Below are experts of layer 4 (counted from 0) of a mixture-of-experts language model. Rows are named router (the router's row for the expert), gate (a neuron's input weights, with its number), up (a neuron's input weights, with its number) and show model dimensions 0-127. Each number is 500 + 40 x the weight over its row's rms, rounded and kept within 0 to 999. Numbers have three digits each.
After each expert's rows: a language model's description of what the expert responds to. This comes from a sample of Wikipedia text that the model never trained on.

# expert 11
router:556571538530502475540495522488567429458468454507501482531544466447580512426522497484537552422445475478526492519487480561478537537495501490506502507469502468513400508528535500454526421468573491453559570501478453547502484486497510487515540447504551506549512568537466537560465609566504470491477481463445557495492418550568506469466506453451538438466470519488538491463483466575502506514486
gate1:524492519514510522509417569422548437580488505517505589463432483520512478501515499527550491501508538552468517506501520498521540525534480460449465539496497447549512519558485508499520462580551488445454570528527475558477457526376532447532545556486530494501562495497557505499436507577465553494501435455451538450517449461424529498523488467520482510520489525513508515514564591506480452479577
up1:473604607552469524497480517465549464454472547498543426504490480504519482494523542468557468534576545561529481512490516462536570562519523468512584476509502473529442510471500521520497511531533502455521535530542440483488480511505526533494542519507574563534535510490535461512465512508458518490437416436484469557609481470430524444463470500566459450473621540479509459479499492527503515492502
gate2:500438492521505485515591495471495582501452394475491538463471452454471425525530543509482467585521459469429477562527440433450544472480499485522523504454526493509489526538494463493553488433510524560496496519575477538541571527470538542487458476488474436455506544556431577510497539487466500537489473503477430444490519497563501512507546476565545485459502450585537412490489476491500470538524
up2:531537577487547541560544502557570536522477483555565540533551445532469513512488563466439479564519513529517467542497442442517567553466508476526627536480568475423468518516528479508606500491505470523491491508497556497570487502519514532531510518480487506480462480467496468494476614530483474512486490531513484464549502493507478529465512446545497530481498475579490481625511495518449575523497
What it handles: Surname inner pieces. Middle and final word pieces of personal and place names in tables and lists, such as Gro-nd-in, Góme-z, Raxa-ul, Blu-nd-ell.

# expert 40
router:518529537537514466539513446413505432447441547502563504541480458497493452480492508448454536449445526502491507521438500532460443431489558530472474485505525514561475503511476436533507510492569541471499514467537477545560535476456457501489597446450505498552495527476506525559469488507515531437462572448507544523447467478440489460494531459525498431458478462450558436444452522540465376487514
gate0:571504463496463475527512477520578461496479493529501457481422471466438460482594480521471605504492496507464508442412506503533525445548525528509554500492487513537495484446592482516536470488419528376439557416516478502518521523515491492507514526571440457485429476537461441536470556508553527478533503488488539533461455477508522523498543513567457493531510478516488536431510426492451464479522
up0:521560543517485527531497583532523485473436510462498524486448555494532474434443500465512466523544445531520511568552506525401412509482464567560502467532515511497554556516479519520505516503420478468556509491462567521504480450465425547487541474544464510541459623485562507488514463525471466485478496515527486483482528536475533528529565475546509524529499446518492442435486446604526556459538
gate1:524553443539511540477443455441492486585511496531503594566572467445529508515498451500538503541453474426523500457492537486505502405513491500484453475481502492450513482489502440512451525438479462456489429514549519521480580433555507543546439467513507519574526533486488519481427483519513566532531539505487570458477414497536491425442482480454524406481526513479464482498578524546503521497534
up1:472498492418536497521522538585542473523542483473457467466548463522519499450470518542475434515502510544533500549566505503535462507482497579475563461445489491502412557505551580542486478523452500533455467558437478420526567501384512498504465496482526481520471537465501508525445508475531468420550497477497475562531509473441508480442525469476427597550461500551520553515466532529440497486475
What it handles: Nouns after determiners. Head nouns and adjectives right after the, a or his in prose, e.g. separate, complete, acquisition, release, song, table.

# expert 1
router:485565547541518484535479460455584475445502514502474461546549428445560515484528475486491581468457480451553483517485452507503502525443557550501493540493542504507425567538503515442541393453565474439534490507483465530537498476488470430441542471516489524580477534532441509529450552506496487509465504449450567479509441501577516418499555467472509496478459584490523506430485480526465524498482
gate0:423566483478498546535546480470515449498417495554568589478480448453550484434563526561579480472522529462582483535411526485453508500476513570506524494530490527487529531419540532473529485564449569522489537559502490522532502493538523505517450528543512463545477473478482477561457487491542486464512425485436504500475471575431519481470526453477466516562578522528509518432524457487516518512525
up0:587563485499552487479519501530588463478532557468503494534487461559473495489510455562517465483504494486456526453437484488506502517489533493497512566476521547472493541428495526487459549436434481548439466554543522521454420491412530465532464397488521508555456458546548494510524492527455546445490531484494437474567496596481463478516444486509527475459478482525472441484463550476559410468454
gate1:466478544553538423466498526470555456494518451537518485548483458503462398512505470393533540480452529488498500483501497492527452597489452498566463517488466521485455485437540568497486485559481577457485562473417570519498455482485561469562506405511594479512496526540495548511469515480466545495510509552525471529464439536466482529525437533541498531496490443528561501511531536564444497509487
up1:493498489491501589526550468508490501544532587457568493498421519469427543504542488486471507495522455520493491584531479418493455456596490501461494486493462529577509491489553459510516532496479533566513490510552491541481514567448447463509564567463475482524465490413524474508456485494528473519487475526496463469516591525496530539475497480426443487483595521532461531611472447496448486559513
What it handles: Name-word continuation pieces. Inner and final word pieces of proper names and foreign words, often after Ka, Ha, Na, as in Kur-t, Bur-kin-a, -ford, -stein.

# expert 56
router:572518544515559472458598497486495482458438562530529500508564497502484452463564500521483489460492546475521455581473485503480508481471517533474482534429484492504501452540558486521601519489518498446470521475400493523523484540465448498469573527489507482545443515546488496573485531465585512476495530500448502469472432430548480489459456474560606479471492544489481447504489494547470507569407
gate2:572495558510504502541464489473478448473489469491469525505534529448574482536511468423513473411520545562500538544527441500456501548466507527521508497483536568526511521475505516524515509469539573500548533473442430373547471555509480565404528441414559522525515467458464457477516482500452482488536481545490440562490547492511520585447530500521525557519521480517531562464555500541501460526461
up2:511532588570480512533512491430410548493486515501488414485519504519498517479415510489559487455547473547556446548538481457506513601521505529506518443539516527465510519535504512469512507497485523477503514509483513502516489490502482557492538498602509584574500523431497493472531500508370495516508620492521493569476485429487509526415492437481492520467448470494496443468480427554522497495494
gate3:517460532484479463482511488478558522551596495499558503514452531449504468487525498420452505508507470531476520611501457465508493478505500539533504502540504426557560534484571521474477480435516481430496513566560507450516543518473546454505543531480539540533496490609486479510568553525508470454564404492520464526515498580563455483503524400485540453514541482458476455559487435500506529466493
up3:465497547476486515509479447512459471561492530490448559532542500586518522465531481484539617395509513523562478430544482500548538499483515477573494507503537528476520383542447521515511451529493502468484534491550454409503548525515540501487595509475476509429451535463536476453459431490529504493502504461522536464482526476500489454551476442498527492542419474497514508459597512520478457545453
What it handles: Word endings and suffixes. Final suffix pieces of verbs and nouns, such as -ed, -s, -ated, -ing, as in asses's', adorn'ed', decline'd'; also past participles like appointed.

# expert 45
router:530532521506497448512523478468500440500437613519554511550544444482484494497569531444460509482508529486512484505513482554438417463480550510468429519490551507541446484476520444478479483470520518452507502487461508552586556469461471486480568468443512477533481534477480515525488506563566510468409547462492567558433436507443507446528537469551516466461452465514526522459449518505467412530579
gate1:499552536523544494492602477503492389543526503524528533482553545498523580534478480453486443522444544486485510493408477538467546488503415562488557479541489563480488460443526546516494432494438440465522506532455469489478516478493482458495492574520532443543426509529423452524446468470508519545499536503553570500476508518476473503534405483474483467502488518504517519478618517544510481551483
up1:527487513485471491512462534493497519440485461543538521515478470491436588465536472425470402456478499546482475473585514426450541503510541487488443513476536512510541514528472494449567538447481566477515524549514516532455547518459508499476508489512577495470541451551481430538614467533566545571508541438509541553484579506504492466466577494529544518501484505534518481598486550530490524551472
gate2:494430494472476479522421463470508468538484578462536482556423454438531515475501509526472543462473522525495527485443521502460447501501546521522538482559542498525510467469512476486548497503492524481461508373409504573561440489561440466459528536459454481535450495519514447489510530472528503481470507524483491420492422548468455428520415475450517446526523463435467530478547490530474427482566
up2:519541460439481508527466490567516510509450474496488490489525451446440518543555529467490493497510563528587506556532469541526502546473580442505477542443496516567508512469527527467417433493446539529570456566524484465508533492505510493500504490459480461498472512504535473498519426484515558529505521459512464520556588475530469486486589504527552500498602599518513507479384552470488551569510
What it handles: Common nouns after determiner. Head nouns after "the", "a" or "his", especially War in named wars, plus film, work, government, episodes, series.

# expert 50
router:583504553552571483440604522480510475524474563542537476520543504463521433488518565478505488485480511492541459552499491508414491448461485529464478534422522489481493480516564456502586542466511480468466518440441489552522518519459507506476529453444516469502457495526450445532504507456559486493469585498503483511462445466575505478457453457577588467488495532488506502532511522574471497574420
gate0:473482516534546560450484501481491486509466525581437506583471524437504409451455455571500559510502441486434503468481506452454560490513501572486443497533513477523463512565484443535503505505503561467509492480474515517565540552547538492524523532461584455447440549578513493495514501474556491552487467545528556445550475492536518540458473592512480445411461503542494537493480518515467535476429
up0:530495517479510521585517542509533517435489474513464481495466479508534485471493552478506483510494525525534567475486479526421495420601534418474486467540511507555538552445513536563483442584501506455496532522549529543476517569450562429517508438606476498396484505474459594524551504478506451461491518518485488532488498500506501579519518487519444577593516469520537527513494486520495495517562
gate1:485540448456534474509570576530473521460476506472475509551517485401503456515544504461510541534487553444503504503468562504493521423465502545491560497410523565542548472496492501485429479508523514492559470514468522476578524507460494517447500541523508524558535494506472476564529540438488484460537527560556463507473423450547471407547525422494573507460530533532509511505438448453457587521540
up1:506546454422541518511545495446554470534481595562529548488486501475493550495531442516488515471450494512481537577388444473480537506572507478558528495452552497458452451526438526502493490507488426520487501486470526504484455498455499478514470505481472461541452523550506447472511506528491412540441535468524504504431620530498544463523494467537508512510551463546519465497552469567583427462533
What it handles: Mid-word Latinate pieces. Inner pieces of long Latinate words after prefixes like con, comp, trans, dis, such as comp'ar'ative, approx'im'ation, helic'op'ter.

# expert 35
router:515517529550498475559514491438511458476450590513550506538517453492485455493510530436444504494465509521515463489440511533444412417487557544434476495488590524556490501516512439476497492503549504474450503485529486518604523412465485483497579476437527495603483499488539505505503498505516503458437558471487531530402430476442466461527523465504528428482478465471529479486472492523479409479521
gate1:491512463536510474494474501496492538509505462448550519436487489471537519508525493580462477468482508443543575522415424473493514526533418538468468429466412491544610512483561535468501524450507492496441616500471474494508520463517454546502488404492520554519536441422526462472456486430505467541481556502477487519519502523521421510452465549526461494468532509461495468454539512472452536457446
up1:513464457524491492531509545493505465477549587547506483573460552482450456503452462436532520468481476511501623475493447479534536473467531541536535520485563443456504497519545483466505527452505415459518468557525513520525453414476560561507484496443439546480588535558461445535539511426519547506453556515506530472474439495496449538495488466456484479437575507485504571489515554511469536480469
gate2:500537517498560570517437540458454393479479517482482446435423542446514502483395419470479475531462563531517513477457491533506458508508566477466419505530501579522442465531464448506477475463579483473490487497468548538451552516539517538506519493487530517496554455531491538536529462461536520568439467479485488481415488464500478535476454466507523454529516511475527421461545532532443451438510
up2:493515448552400537506483517534527447445457530565507595455467479497520529558553435495516448506469473510506561561525527482530553573504492497576504430489513518544510507523469481511567423487446512510492556539475446441440496560494559479468551416483506432453495539511494474439517517500427543515497582474496440554456466521508539428473520545540537501489506466515558533475485490513485469458523
What it handles: Nouns after articles. Common nouns straight after "the", "a" or "his" in prose, such as the edge, the way, the cost, the country.

# expert 18
router:518536533514506417536514454477518470463451536561539511529494471470495491486544546487440535478494508484515534552495465589472461444503541537479467541475498499569428497507507425504477475435522538452513519497455474546530587541416492476460536479481528456529469567520472547551474498561555490490464529436477572597452473475455526463489536474524506472412459506465493470465434507506434402545517
gate0:516441486499435443475495506442532527507493550534487543524547499478563537462508524517556486472534552465529546527470553458521536530457362508509510533458485523463482540560533491532528504497482438548487449448427501551547546433457457477417466520487480505540456527516470488496495533501599549505495440425503448495471480485537540433520444450404502501540493496477512458524558576546468517519522
up0:543485541504506459549528508439488454586548523526518472509537484468422480562524502584566598496482505605500495502408575472541442499482495487480462551517491539538497539493511491529573528467429501504545491489546474487489482502581459461485473477532456497494403547494467520473457481510489533539532539425505471507490456562515472527508435506488481505389482516452495495539572558471500469502463
gate1:471502489469508474492496493496518508519570521539467450423591453419545469456479527508484482518501469524582501547483477502415472468432506493507514482503465480513470561543543493516530562417511447467464518543528414473530471436441533458543456440561471551505496499477399530566532536408556538542477485429487512433497573513488542497498519493404523494480492546511525472468511525525492543510506
up1:543524543508495475465504485552414472569513527531511443507428491461405518528471540487458452453462414562516518573568487487454463474496532486503467537514475523488488512520582455537487484456525388485511563500549470487479485436568444545475480424553471518500491528516522440469530538493556527481498510514489472502562430533487481526474501492471527436444560486537542552517584573518498460514513
What it handles: Table numbers, After. Digits in the numeric cells of statistics tables, such as 58.9 and 1990, plus sentence-opening After or While.

# expert 26
router:536529539499483418507539467463528470481472553540537515529501479471504518496540539472449546445484499450526538534499464572476456462490532539477468534492509491567413522497510417487499463470528579475511508495469478560547564543417515481459552511494530444524471565504492560542468509566553473465460545439483564601450472468449511461465511492543505458424452499474505493464434493493438401534497
gate0:458523499597518514593472499457489552514568530548521435466511584547581494587514523540497591474464506421501531520524502511463474454496524504487519527475491573469463506613467478534461477492510504455409464497516488528519519508507524500532450510481535475538541493595529513500526547484480487467539493429553535574519490466554492539462498487470446398514499542510522493453478546542486492541474
up0:517514434441507533478502454512513483465420486441486435555456556449470499453569490505522496495482433534481494443472432494510492527513522467534464516479481526591479514486507474519446540404462454457469521510490524532475434505549477607424486470467452521548537510536492485478551550489597509444518530480498412473461512529508525583488426512474549533514510482441543479543497581533520449490514
gate1:490465549452467544513525502549500525534539553551552489514477547471504519519445501456453530388473546511557462519483479499572511489493504464467523506463491493520532441508523552522542535497590468476486535437453510519550519562476468442532536464533533586496522488600510491525554584480501535458404512484400448555423537480502554465480468492548540554486461530543527534470534481469535509464490
up1:465473498463541495457513489542459523451462499520512556499427467550486501445600468551477506504517464445480496440420532476448513506487495495517508480520516503569538569481447508455580497554481449429510523532542449522617549503527523510587524560496516507398498551487547463559499488447499555529516526500406510562528495441513500484453456462464564503481458487457510510477488522549511517514565
What it handles: Sentence-initial possessives, numbers. Sentence-opening Her, His, After, While in biographies, plus leading digits of years, dates and table numbers, such as 2'0'09.

# expert 48
router:538528573545564486427631499436507488538472591533543502524559485506532424508532523478477507466476500449582450571489492518440496458456469571465486524404506455464489493515549459481564510497525558466504498467492532513494534500458490491469534481486493487540446503500443442540486530464518469478491590489493496526479455472549500444468471499547607496515537572498520464497472500559473512545470
gate2:466448572493460492495550473374498474504514497451464441524566536471537500503485478507484439521542434486441560481449455426473480532520548514551461466568479520458425467526554540480465442467539516436478456518584446545470450495517456469490560475473448478452501496550473470497517486493531512528529544542511505532508525541443478468409540532483455422466454483522489514490482574550460505448470
up2:486547495538509506543461503551526533455497532470517480475557513561530531512548459492552453455541417476514413480531504546474456458452487424491528482455442475524549451460517496548578511456479428496530543385495470462437496485441551475525449565539480536427568452557474561471462550519519497516591500431490539519524480489493492449527472516470533565462480518499537550499484453521495473547490
gate3:609524416513460485563538523543510502512515430503438474505501500488527516469526524473512475449495453436559444456441444589478549481494492460447505491484470449534467470499477537477472450482484434489494463500441389432513563492504508454527541460543529520568524463543475514563525537517539527569513499534500450484492486535588509476477516543517517570502528437501491508477579526568527549531549
up3:502553489456530575407539503526464610478477539503508508586441503465447481524511546552487481526457526513509541524481501463551458493508463497464528449517523507429538557601540501484513548500451505523520522485458553543561449586486452518461455523515458477501449521524470557535569525510490474504500535464476531487459508434442495478465489466521538541494442442450518519482447590463580453468479
What it handles: Mid-word verb pieces. Middle and ending pieces of words after prefixes like re-, pre-, un-, such as pre-ten-d, un-fort-unate, join-ing.

# expert 52
router:507542529529547469414622448461481467505489592532528566528534478533537433426516540482460516493456487429548501609456507540468478418492516504493436515412544461512461505477465461529547451473511570465513487485517525521512541534423485480492530493520534503550472549516457509581481544511510459440474499446461505599515462534478504479447488474530510495514513512465526456459453462507481488508515
gate1:442498441531474516509535471522447553478464477529534510521545442478511499542486491489464463472468502487607558584460510539425523497446490503503575485474530470495479492484508466451515473535569508509510473419551446471541527536512507534524534470476481601474539474471511565474464448538515498570470562460498482582473543510571483589547437481478394491434489505504508504543515467592498480508493
up1:482575481519493514453542474515456429492545507577480473513513490482493515514502514518537576569465500467510513585534518529456513543456510456559508523496481529564493497558463549524559438439455553554558517475499521497536497503553499412551571511559509491582507489470553519514480510485447431531509551531509487564517519522455547601472494549525467398501476509567472504533551453538555531452521
gate2:480498471514492546572475470505446536484545502553550463557486513517421558493498463495533458467497440559513485485490532507515526507524531492514489501478536573508570584529498455471490524554543472401502472462495483528553508510544477560472489500489495542425520537549520556482544471483550559446428528597510549516450439543490442450544529438557527453520388518473510488474523546560445473530481
up2:523438502462530498517443529539487369517444476517450512416572535446491540461476541451492525535523500528519525462471561518548456490509506501492452460452435544513508504510532458483553516529577541522483511478467496515538560503450469555525520391510468537500481525582465556497547529442603525574482465516473473498525533459442490489474544547513572476512490571493460433487532518518539507473495
What it handles: Verbs, adverbs and connectives. Verbs, adverbs and prepositions in narrative clauses after to, not or was, e.g. close, only, longer, until, established.

# expert 19
router:525523541525529438524546451486502487510476561542534503486522450494494539440544556495438519451488532479506490566490475558505425483474545540453456498471524474563444488475508492460472409468529522487492527505468471560562567506436514475467531448479546450518450563511449499511476516558595536424406550439459559591491467458442491473498491494487484511417437503474498473472461483520478448515543
gate1:507530513522485506470465485451474476575391495433495492441539454472511548506474486492511464471464535547493583525544522475495484472509506541583495491469491534594501483513427449477577525471520535427494498463455507449533536536444370433507492444482461517494533422498506458490477418582533533417530487510490567497516478518469536453469528452516509519468522512507458450500484456500501485567534
up1:504449497448483472509505406517505499471437486524467498524622529429501442526495422507505485509543488504481433523508460479517498519443475536486497518456493518462404486399541552476517488499444504488493417538475448492529473530573469510553491572517456526486505499485462522445519428507484497515469560613442473564541510471515482461523562490535515554496501543492505509538466487589434477538540
gate2:452555552522468482529558463463467487500490514501524507509610540542516473509497564434491435515522488556494448501569525517503507440485458588476587481552554470525503499538493434456503537458587547481488525405473427520564486508511394474467517465438522493470460541550502512563502575525495569544451538496504466452517436533550490490512484530557507501492515473466520519488556457462517489512488
up2:532504524519476506472473490531545493468517555492473480449536505518516477500505543496509495460489504521405528500540519540378543488567491484512501479453530528462556448489409488498629502525550523507500460455443585503450446513544565544510532465520566525491531491419507548555515547512590533477497501479550548470495512492618493438566531491523563541491545507499497521521523482547441489504474
What it handles: Plural endings and function words. Plural -s on nouns and common function words like of, are, is, also, plus endings like -ology and -ations, as in routes, films, Etymology.

# expert 42
router:520525522538511467550513473453499480508437585503527494520578452501490503502535547460455497491483533520523478494481525554454447404517543507420453511480571496547443531518525423538496462516533555475483513480488489536593538474449501481460543481441509504546467526494491507515499516572550470472460536458477563583420427514453481496506538486527521404431450502471515485465476472540485406509577
gate3:460514517535508480537458497470578509521548471467464525545585392489566488474457476496536527508528521480477542500529517495444413480433500523614530437478482466499512501476518438519481508464599473461502466526533532438573500495409487511460534496484562553499394471470478488528524510524488490530512534562542434531518506436514467489517517466483505465493445480496436527497417451514491576489500
up3:504452495481558545533555457517532491493435421520495525565492582531515502572484508541431516557501499465507526531448491476438525549514431439432511536453468461553528546565476495463532546504498533511518461480490536497522506537494442518508478545532565508530563534518528538480560540496429528496570567511552463435471446466487517445522521495456418588490488458550475482458492483512575498428457
gate4:483535455568502480485463540484540481478499469467469543487496488479430517494526593443498526520497451526530528448521497531464501521424447583453521513455559539439476494472503508537552427556475538415540468414504405477495469527507466593504513508447530526544459474552530520467451498534535465522518482466486435444488560425414525520517440506597520475491475502457496523472504538493493436492503
up4:525526505449441511510441479519561390486500504537580487479443474525537542501472480531541538456543531476544585477581481518506572446449481500541501560505441522520535506531474554489494488474533468437525528462421491531464531490431496494466554518490458470502636513511484435455470480484445503476465461525516467494524540543506496441479484486538413506507446438486494532526496546489541560503578
What it handles: Nouns after articles. Common and title nouns following the, a or his, such as Player of the Year, the world, the island, County, School.

# expert 16
router:544536545503526446511546465479522471471435528545514508527518459479483485500550555483465526478482508449509533554496466567476430456486545540447464552500500478579415511498502444496488468450541576469525512501445446530558592523410486476468541491481526435527468554503478525531468469540550498462471530438475567597465478481476525472448531493507510436443472494463505505474423472502462393531521
gate17:499519468548551509560494526434528534533464419600472478486451495471440493490509551487557477489531518528548454534442483551495561522498587514488434498523477523499519515527527487458440515462547477456546479546404497556459453467475494426434549464536541401505481509509515554499504529530490556525493488517436517528507446454538484432495418424499514470423473469485552471562456491527485514511473
up17:499504480547526441496453474470482601502491496551403486548491517468573549479485511512507530567493521505462517484461456481554492488522546448526496547575456534438482437532498519506501482428589546503472461510570474476400510584554410532477513507522468475579440510539499516509490416502553496524456467470484517447396533499482514520496454522460530552500520439525472539478543517523509512526517
gate18:558555486602504461455538493500475518486437440465516463493488475499491510429521429577490493471456466504527505447451467553457367484495530497607465455495504475525458540480493493427545496468469464481495521513447462463518466483401481484476496513434475509540403495528442521455469524531488503511430598488530501443493471481494434539496483464522534529532487425521489549518463523536491503494512
up18:504558506530479486577501459493495459491500524462398488481468522445453577486507423454483498540484504496472466560563470463557519530501565498470594556467457527465508470466507558467461468517493507557575455551431449514558520475528491491495471561449507542516507546482431501500442444494511493498522484472459434578475480420559492528493443468457513433575467504506500512562509447450546504455473
What it handles: Copula and year digits. Copulas such as was, is, were after subjects like "its population", plus leading digits of years and numbers (2018, 10,200).

# expert 13
router:452538534552524484505488501470553451522465460482506469554517438449612494485507482455499545474453478461548474499509450523470499514440496502496478563512486470518433553501515505456557363454585486421532519469502439567497522469493473439433563474533491506546485536533463520498465532532483458516465510462403561499500466534510535425522554480510507464470474592503539499457479493558458497484470
gate0:514441520475497463529599562547471533474502554457537511565496451410512565561504531479506536508547517470573518483569462494501478535514498506480472509552460546514460511548463462525462496491500530484550521502509509479438561473476518526538534598497509598468602508547474429435479538511494423463449471535472508569498457469414540504566532506521550488492503490477530481567540529532490538503457
up0:485530567564555560487579551492559587542553523511488470494490522467484462475469472549480468559492553561535483407512474449552471534529465537452514493472477490459545514487519500506501436580479474492412527470494445466494508504519452476445466459552523494502519565488457470539514505524506421492577464467586429546543393498525491497532504487518439562494528467489489507455495472507488454556539
gate1:495539497447510574453483600516561435481500454537542539458525486512573520502423529547535536558492543478553507550489486514463478460518507421512465465556579513525482487471466542463472466498535488530499449520517429446533511521488524522565458524510505536494515547509404493456453478569499437568530531533460526533535551496511522513559553558485501580502428479497532478528458435561431528489488
up1:509484391452566569451442453497521501526492516469484571472445506460494588448448459477493503540479527539549485539508509487399467506509500412443439456513527550540451427471576531520596504514544511488504503507470508482552522485487426427505442439504518484445462467487526475513511451563485594499492502483497548494430531480533491442507457543487495559517485557530455504492526490513508492511517
What it handles: Name-middle word pieces. Pieces in the middle of personal and place names, mostly Asian and other foreign names, as in She-er-an, Ja-e, Mon-aga-s, Kar, Ken.

# expert 0
router:457557521501522463520472507493559430503476508511543489588497433425598515454533441477485533446485519492536491486512435483472492500465508482509458565496491448527445537515489520433577378442557466424497502486525385533522518459507471458454500471512513479561428552517448518512501501537497473525457518433455528491524477533494539455475546504533490467432515568514510517451457522541456499521453
gate0:489488575534463539431551504375465453474467448537476547503521551487541476518513526448480467494481413517504516545513553520483566506569467493538511546525556493490556510513424470452511564575414514476485499496503478513509541491529531584462503398447492439442498573449570578489553524462470460516489520558501481514547483507466516503492483513535484538445473462467506511468536491544479494494444
up0:568471549469484565461443506474428467423413444488446500442542530448520506477516516516492524443547489448530559507498541567514542511481503460462416533527480495508431560544454525497541519493522499446527480483531517490471409509502453532535500468484473524460533473505498571501569500456518504515438560468492398448463481531564487541448437464482487464405514493440497551482462546474466504527506
gate1:459467512458511547496474508444545452517480428499580495550469504550553550563556473426501611484481506434521455495570471536438509489475492435598441538481517461478454483555453490460489479539463540475517448519528495485460564558525512510509500512519584502554464496483546491457514544543448412582516506481469570526529551537514567473476522446524508534545548457504508502488498467495486469484529
up1:462468515493459570544398544476475506522496473515544415547431514420532467529516522537460526492488513481506434475565453454468493454500472544464494551508539518515462444503446527454406486569564519461491479541510557491518585537553502543496441533473518475499474527436550543566548553511445487486492491447502477541505499490458522500529499464550488571529539535450481475602430510552487476496518
What it handles: Name-internal word pieces. Short letter pieces inside foreign proper names and rare words, often in tables or lists, such as H-am-ad, Ro-st-omyan, Mol-do-van.

# expert 4
router:509583520545513458493502461472546491455465523545517471457496478436508528415534537556481589437486502508501549551494487568518501460506522546506483513512569514528444545566516514464518421465499507411550487536446495518552519516478478461536544494500493528538467514533491510547429569524517465483468529503409610500485481461552525447483531452458576479474468475445524493436499426558476516551541
gate1:424556522551507524521470560537492492493472516476570513468505462442531476457518468463555472549555480450498449536506507427561490439465489444576477495463405481487496430452478520461484501462542464511466506460507577468474458577494486542532546482557569522494474503575473501501533577496540509518462478450471488547455495517463520533529402504491468509487499479526494435589473540577485467473575
up1:418439458570494465542488547484509533567485551464498453559508446509517435474545559483484469441525518489440482520473476491514437506494481517529474514473413528482535477536506520416528566461472484523435438478538482502457432487502541541496496488571462459460475543496403443514476533470513465410497530497471440465458495479458461504538474445564444468522512517500530530464486509562490617472512
gate2:518542486536540448543487564588497469500468620467644494489439538463559462478577495542434549577543520447478533498485524510484520525558459458510450513557494516485535521539501536515443522515515494508529468451476597452499498510525502477531525476430494492514498501552492489561493537507513526479500531505544492509462444486442559460578519499486535502535545469473505536468447495564418499458494
up2:549506495472510538478537518614446477478437531549517513493480436502497479481511474546440516445487531582561545466523527478462451532552508540511450533468531493508524460489473447491541526479493496471517516551515539494484512516499450520508480475539454502481518497623559556485558474380422456517491560529541491540490496474519455536492422467587559486507460537480424548533559496540465497530440
What it handles: Name-ending word pieces. Final pieces of personal surnames, given names and place names, often in tables and lists, e.g. Barbier-i, Burund-i, Hatt-ori, -ville, -son.

# expert 29
router:501519496499540403504494429509500501512465571569558489473580481463497496479549515499435498450530494479482525584458443546515450494487533533467501485444497493607471534530492493503517460475529539438509526513458493542507519544403449491463529466473520498524450526530473490554474540574531519478474559466465591531446463466462568441516466467476565489469440546445502506436477466497463449570538
gate1:563489547511509523440505420466424578508452541559557478532588496544500370497487519486524397483460505484555501489454507517401551472517589506497527465448553514516491515493505511494517493502527499521506493466463559410469476480486426560483584512541528501554539489515459567494490488509534508497546520576532494492424514516508492515491516465485545509458539567530474514555503478513501526539545
up1:479507524462540469566464486473478460488473509468524494406519453507501505476500460542496494537569593453490469495516539561506534451452499561480552487418458604500580488486515486530531486514512490513440595534485459469562473504482547459530521531519598557515534473542502456467447478548489498509450498523484515434563449531466483515473470490504470497593588501495473558535534449566536544516475
gate2:485503472488549446448520463495499484452517475574463479456526514431516514490480552439406483514580520490554449476486512510475467463538383476489501454502515500536519584480576491517556498436463519457483547468534428504520551572469426529537485498451481554577442514535439524538480473546476471501606540506584576471512465519479496509467523537490550501478523509500555496467536469489518491533478
up2:452470520517475435495559522510499540486529516437502414532570399461538491520469471473450505504503436435509515545487495479510577491528485462495545440485430542446481492542594515469520589473516499493456517431547531537513507488532482522429511523521515599534532525445440544512483469423451527474562534493540453496569531561510453538491469464520469551528496462499550458529462528493527486528435
What it handles: Suffixes and prepositions. Word-ending suffixes in technical and scientific words like morphism and dandelion, plus the function words of, to, that.

# expert 60
router:558543541539562450466570506482465483533465556554575477541530515484502502488536533492503503479448520518578485583441481521432521435499506527470481503446499473531497451535567451438555546494525463494531569460449500560486523451450464496494543456454511512546467500545438450524493485453545482454470517517489518498474460498549459472491484453571598432440463494541487445522467500559445501568436
gate0:462469575515557495513554532491566509579468512528440469458521437438512525451490518529556490405485511526552552550454476487433504502510467483545544430566488561538542500507472433475564475451451517459508503477441488516470539485460527465542540591495500535495539432548538490590569447501495506451533500462537514484487481503456502487540459467501443438474511494546518578448506541530487500442466
up0:449485505498505500526577567461447506495519565584506560439452564463449466492446466453496589529498461476492483434541497466498493475479533539506507537531457530484462515510564510574434547464540485460455468524501413507515557477555549558546474532465490485514544497507479436520541548505468508425499487524577501536509433448484486588489470477513496486513530483441397498540484568516472506439500
gate1:441470474483539448528449509458470545438549518505510452493467451502459449491479481465437547554487516510457520502563437480584484506508532487541464484523548513464453413479491475406552539511513542475481495495500469482465439512475580493394480558493466458500477505569481538522563507529496444567519595421544451478486517479463501525498451470524557502554516470493463472489399454508504508534448
up1:520484547491451471489551448503424528491532441514500504533488539487534487482515480498483505477467538459539508484510436503554504481461462521495543487559491440425471520591503509537527509546557499476541536656512514593484513549475565496476481437488542480395418483522499511490537439591492542531549524484498503525542543510444488497524444458520451510494525524529462453542466562499466575478468
What it handles: Word-ending suffix pieces. Suffix and inner pieces completing longer words, such as Repe-al-s, Renaiss-ance, sie-ge, Super-vis-ors, plus -ed and -ated endings.

# expert 28
router:485523536533502436494515433475487481501467558560540474471521453502500496495573528453454492464489500451487512597508476540497439518510548572478485523482514484592438503526478423488503434457533566465488491505466488554520590519411478451459545470475525498532468565524469505525509520559549488481496543451482579561426467528443537446531536479485531475454445535431485498486441447493467442543545
gate0:477499497528506517465534460496495521435480551490497451480547426506499489545502517494453539497615557482469477507461499416521583498505459485499534524495457518502491524434539483532454419492457521484451470551538524497460475528504467512533552561540454564546446503451409497498483572467503520480495548515563511474486444512553621488474430459545523496457538499499493458380524524542477448477484
up0:495505457507381509508481547467536469465536477406451505498505591469549574484498514491536511521446498471591521526508534543436475479502437483508432459504575517537460534518520496434470458477526489442526445497471495423478552470586466570457434498512483406523526490522529552510483524486447506529502458505514539556527515461545444442537483507567463435525475483534464497513545543499494486539530
gate1:491487537475563465451488450427562527515465472562484469568499490553515435499533431509479542556491488572522436462580468524489468558526501483520457458552518504518482504586531444444473476546475480365492507563482439524552541424503509484520498534458520495532524497496509568488449494453513546579492424452478491497559508503575478444428487528501499502455536537498475472511489528545525528509466
up1:469561473451465468522502481431457514521409486516508527532549488492449529466483483546476521479497534545465495484425515570539535372502444511497462539473521494575512564590505507474511561547501465516463523538491516518500499524547476529495508485474462499480551529505523428523469520508461518387509479476521486507569525460457527546539546509595421499453508392538477501516498555524532486571462
What it handles: Coordinates and mid-sentence verbs. Compass letters closing coordinates (°W), closing parentheses, plural -s, and verbs such as has, are, have within technical or geographic text.